From a checkpoint of a small mixture-of-experts model trained on Wikipedia.
Size: 9 layers, vocabulary 16384, 201M parameters.
Experts: 16 experts in each of 9 layers, 448 clamped SwiGLU neurons an expert, a softmax router, a shared expert of 640 neurons.
Below are experts of layer 6 (counted from 0) of a mixture-of-experts language model. Rows are named gate (a neuron's input weights, with its number), up (a neuron's input weights, with its number), down (a neuron's output weights, with its number) and show model dimensions 384-575. Each number is 500 + 25 x the weight over its row's rms, rounded and kept within 0 to 999. Numbers have three digits each.
Before each expert's rows: "comes before" lists some tokens at least twice as common just after its tokens as in all text. This comes from a sample of Wikipedia text that the model never trained on. Tokens count by the router's weight.

# expert 2
comes before: "\n", "\n\n", " The", " He", " In ", " In"
gate2:521459495509525527438537500553471469541471455530514493491490558502491492487510471502503494513482546461467488520485461504511507497513476480541529466507528447458536479492470505475530530479554513502499471497468469477489499521515520535476537436526524506458496463513471538515520497479472511497482497506512532478507519516465510470555509523459465548470485497553495523502495488447509479435508505532508480537509537501494483517492515505470511489522508526510549498489472530499492478520464525501549511524518468462499514502540473491510510508476548517488482512506460508497502471481504502473
up2:537496557474481523474500503520486480475473473502487484509529519530491518454495478497479492487444507452450496495515490527545501494505483500534458476523514454497527503467501524473483569484530515500488509461505501466502553503509500493497526483486519486458481468527468532524507512503462512513503452503537534491481578510502471490505498535490506489427448523502521495514485487503523471487467488487487527527476516496493453484528487467501502487531526563490557461512451517506459480500449519526516513475530465454503471519552536502517538476484520492537489517485497463485494491473500548485
down2:531507483519530495505457491531477512495499493476485499485571514534479508493559499493505470447517482519473546545474491531492486541501524492492492484500488490501449471545498500479487443498503496486448521536502520520524535487480508490524484509528456510481531500488508515493531511506554533490539462518500508488513472470503517509510504498528489526464499483489514495473498556519512512513478483519512515506509533428491452502488500510542483508506501502494496533472505499473483524527492481466466493491485527537470509501469441505531523511499502495482505503500499476477512532468551509537

# expert 1
comes before: "1", "2", "3", "4", "6", "10"
gate2:467531510486539522481523505545470478524525516445539469488566521443484518471465520507491495471522490546462477528544481509504498549490483509533527524510471469491514505471469517480453444508483491545486509450518487528515530511474472568521477503521517513507490511502527493514512485497476463491515480519537494489510548473518469497464567555517492507509513447483483484480536500496530513491447505518487536507470517494493472516504550468518511531495493509492508466494503512489526474482497484490499497487467521500500478491491431503490457531484497499455487500477522520547509498515485524508
up2:484541523477522510490522498491502476522521460512514483446521539492481469471456486515487495473509485485491487534507464456459497509514519520507513525489522471492502469451479542505470441491513508502475504466549488521508498508463489526463502524488500502525451522493509488492477509481485481526534463557509468511483497499492470466496541528480495465497509480509512496457525516526565530505466495523486539477513482449511493508529519474513485527484488512503487471496499488539508511482487503516516504519522526477439464505490473522513478517468509477454484502534489509544485484543473523520
down2:516472503523505487496497487521492491511489481501474524506504491487489502505485480497531533528522515489497484481518542507496485498501487530491493485570508551530508475480493535524461523470491509501485483548468501472489552539530500496549507469515469479511547506462490497465499484524499526492486514503505484481503527505474505494478485519467509533497528505548514518511535519428496519492502513481526484474520419481563505475496468510507478520496461494524474512498438542504429497513454489511516481466459509523500499468518512491542492477491504500511487539475502525506475520458474491508

# expert 3
comes before: " | ", "0", " |", "| ", "3", "1"
gate7:485545504488489499487505514515491458493512484472590483520443468531511528538478505483498478541515498522511504516476518496482468512511490506489502476493476515488494478489498518452522516523468528536473487503475508488481499525476517512484511528467504504477475491508506509487501483513477491536529512562472472467498471482504530529462508505458507515511548483486512483479495509453459493505506495480472464505486477491511487512529485496513524486504534489456504524527475500446513460527478490497506525501526497529511531500511475521473475478476511483490471547487460492492535503513493488485
up7:512556496483544521482579530539507499516490461492536466535502483513490544521463508450468513529504472498480446529481496518514488514510463462476547473518519516487512517507504503463506517482528517556509509509508500481536510530473497480491489535486545474500453490517552506514495486508517471531520511496518473473474490474551534508507503500518465511517525509495504498519491479469458470466503533514456490512507518505554483516503483507487499487532491496509526537503484512466493448505454510504492535497513514554550541538539465514487514522503533506496534554489500516513572482506443520512
down7:526472519515493495495551519497533517527480525475488497447477508529513501496468558506522501485461476539519495505417473515530510467529490517544488472452489488517484534482557514505509514480496500467486513521489463520459484533498518507543533533554516544548487505499482502497480524501528535504526496465470518455483565429516471507477512479485506506491478472502494524502498499502545521484507440557484511484476529492496480494480516471523517523516467505495498479524476469487504517521481466567454492483500544490464517520448482527527487530526451489505503526503543523457509461485491535497